python train.py --n_layer=11 --n_experts=32 --d_expert=64 --activation="gelu" --vocab_size=11618 --norm="layernorm" --tie_embeddings=false --train_tokens=524000000 --steps=7996
Below are experts of layer 2 (counted from 0) of a mixture-of-experts language model. Rows are named router (the router's row for the expert), up (a neuron's input weights, with its number), down (a neuron's output weights, with its number) and show model dimensions 0-63. Each number is 500 + 25 x the weight over its row's rms, rounded and kept within 0 to 999. Numbers have three digits each.
After each expert's rows: "comes after" lists some tokens at least twice as common just before its tokens as in all text; "comes before" lists some tokens at least twice as common just after its tokens as in all text. This comes from a sample of Wikipedia text that the model never trained on. Tokens count by the router's weight.

# expert 6
router:498489490473464480538467499479505500513497517517489504491468489516503557500497519503523501549472483469513520444499468496508486525515491523500505463441527507449478499487497481498481511475491496
up15:461566497468503508499494518483482471496514535525506468489439494487476497518481531506510532497488473479517479478514493500464457531489493481475543503496543507526488498503484563488487513467541563
down15:499522504477503494521512527460480517557477481476480531531498520508533565497484522537530510543490443498482521486527530500503528543452456545470527518443517503480455501472516526489547512501562518
up16:499479486530500521488556514477471488502496473538525477523525521504540494478448525477531522510521486500500517492472538507524512507477550499521460488495476506485507550528494500491507530468452484
down16:517479493521496542482534466496490430529507479534513490530546499476516479542457554486527532479529482526508524475510501522478527486493543479509433509483470497472528531548535504521516545485480481
comes after: "0", "3", ")", "4", "6", "7"
comes before: " ", " The", " He", " In", " —", " It"

# expert 23
router:499466504516512493495534470477510564551531506543543510497501486527495482478465485538486471506485446490511493504502500458514488505523512455508513487555501495507535475513529512483513484486462508
up15:518490512539510530477483515502529537505530528508523452483493507503484488512465483504492446470448466508526481482457497520502480495511501491462554482483524493518484489464523507488487519482525487
down15:507513492502537509485530462500486453544526473515493486562455532515517534459497504466497523545484536533501504497474477541475490500520512519527540497494525476486502449479506525502455498497508516
up16:402524480489531487516536520485503515495514507536537493524460457496464498513532495510539505459499511521510453505496477520500517519513498495506492475455575545500507528492507510460528472501481524
down16:542553500497533475422488529481507496500519536483490536478494493486463566474557499517519492509532540511516521478489548486466467520501479484536484477515497509479519507480479514547495525494537445
comes after: "\n", ")\n", ".\n", ";\n", "==\n", ":\n\n"
comes before: " Born", " Country", " Coordinates", " Kingdom", " Phylum", " Location"

# expert 8
router:512494491539482482531491533466533504476493455495525481498490483517499403507487484477506531469497509492516515549506515502489503501515477559473515493469553497492476503541491504514540569498513518
up0:577519522511494497543470469505481496509569496482523504508473530516488494549505492502515506509478494506527486520509499515490532408486522468529505492483512488465509501533525468470503495489524542
down0:470490493510502470547520496494501484547481481523503460435493519518550498415525516493466509486550493495493467488519495512514502460522501518507470525521495475457545480504507478522502515480514456
up1:531554526509525506511481513479485555484538457510497496500543520493511498477501457485494515436502498538521474503440501517482463523501423502507532497470463463517522508531482490530474527544485559
down1:497536526477506474501497483520511504509503506484478514519503503489534525510545475506458475480522503530513457493464541461490455504533436510502525478459463482492496482549502479524502482519486454
comes after: " the", "==", " a", " of", " his", "'s"
comes before: ",", ".", " of", " in", " and", ".\n\n"

# expert 14
router:514495513490506501491493531476507513459502437499500497568505481504489496509506511537456517462480450492505509517507551459513520489520514479505514504531579514488501508510515526495474476489497519
up15:500518512456478514512437528517538533461486531571491482503538491521511473522531501523480553478504475502494538517495509498475494498475514497468521510492553466464484510524482524488488496503542435
down15:553529500493490510469510471505515501544534537498517509490513510478512506509511525500514483515466460462493546494499507506510492515494484503505490512512392461474507509460527490506487520517560471
up16:476499511420460525503426498492493504436499522533528481516541490529498567504553492498477545468492525521505526491490469530473503501460496480492538476494535491495494504558482508498507466470523472
down16:520496470521511498472494472483496484514517532523515524521464518478531516508485544480556463539462473512495559509507515490481501491473448468477527470497405462515510518474509498472480551496518481
comes after: " ", "1", "2", "0", "9", "8"
comes before: "0", "1", "9", "2", "8", " |"

# expert 26
router:498503506556526476521536512469529476512508487511535504467482492542523497509462494543487513472501455494528512471482472478517509497486527551479538472507509512488525519504487507488520509477493492
up15:494516512541465539489511563494475465500500521541534466517515519529526495532493479516465480521482467512521449480481519477536499517489524533464541471462507512545492542518481516439511498470505519
down15:508496502484521473485496517516477536559497516466493510474490502474493557481459528507532534497470545517489468455492500503496465497524559495524498471483503492508507492510450489523496514475486439
up16:507473542503521479479491457526456547534515483469507488473529471508527505516494500488521502486521478496529485464524497503531518496489494490502533518516461518539487528506524507508507457484498504
down16:549482497465532513499490544473489465498474534511516498516505469470510545461498518501488504479521541505506482485467494469540539497456484486500502521519516489519480532448532481472506497483561504
comes after: " the", "-", " |", " a", " American", " and"
comes before: "\n", " of", ":", " and", "\n\n", " who"

# expert 18
router:512466466501467483542475520499506492496499508498526514495497515609491502509482494521513469526476471471528492474484456513517500487542503484485520495483503468467580493522482511488539517481470517
up15:482498538500512501502483496512493542550482491533469502508502507532535489482544425497474479469510508538467460528494496495505507493477508475503515513504572479437497517518516541483487486485517478
down15:508518514516496493503503463512512564521494486508502525492462554514503485493521454484480450497494564480466523507516475476511440527496475504474539555471512474484493518502515509483496523481547559
up16:458497491588530491517519493499466510569528490509551510482474523485464449496489456533474446482465483492584474490520507503493466486526525500478486467445481462512528468500504523514559526526469532
down16:505486516444473469483478526479528478495503484506459527552499496544508539517497511516537489502543524497475480521473492471488533493489482493510487516582515512509495483470504498533451505500514521
comes after: "\n", ")", ")\n", "3", "4", "6"
comes before: " ", "1", " The", " —;", " —", " \""

# expert 5
router:517513503573497473495538483466535503535525515517538510470513496506524470508510490532474480513496452514523489461480509489512490494492503520480533483520473469498513485510500508497545502508501479
up0:542542554483488531514487506514467527524478457538474505495497558512516500529469516540496481480451493482585500524495526519510517538490512522493531489486558529523476510522527571495485497428501495
down0:461481466465531492533517479496484541527503506496508487492527478526491517490476469520545478493517490538524499557517526445500502508479483506500501506495490560504492502513481465466502470471519496
up1:464557486552514557485486515454470495570514493504523472498505487516483490551540535490468476505466479455531522491496489471548473528491503481469469495551482523537492529523496549545488491464520509
down1:483521453493458478453449522486483505480552493420529537526511489467475509561490529462474520480533487487500472496510486477505529554522493472500516476499546503459483461501491484495524493477490503
comes after: " the", " a", " was", "-", " and", " his"
comes before: " of", ":", " in", " to", " for", " and"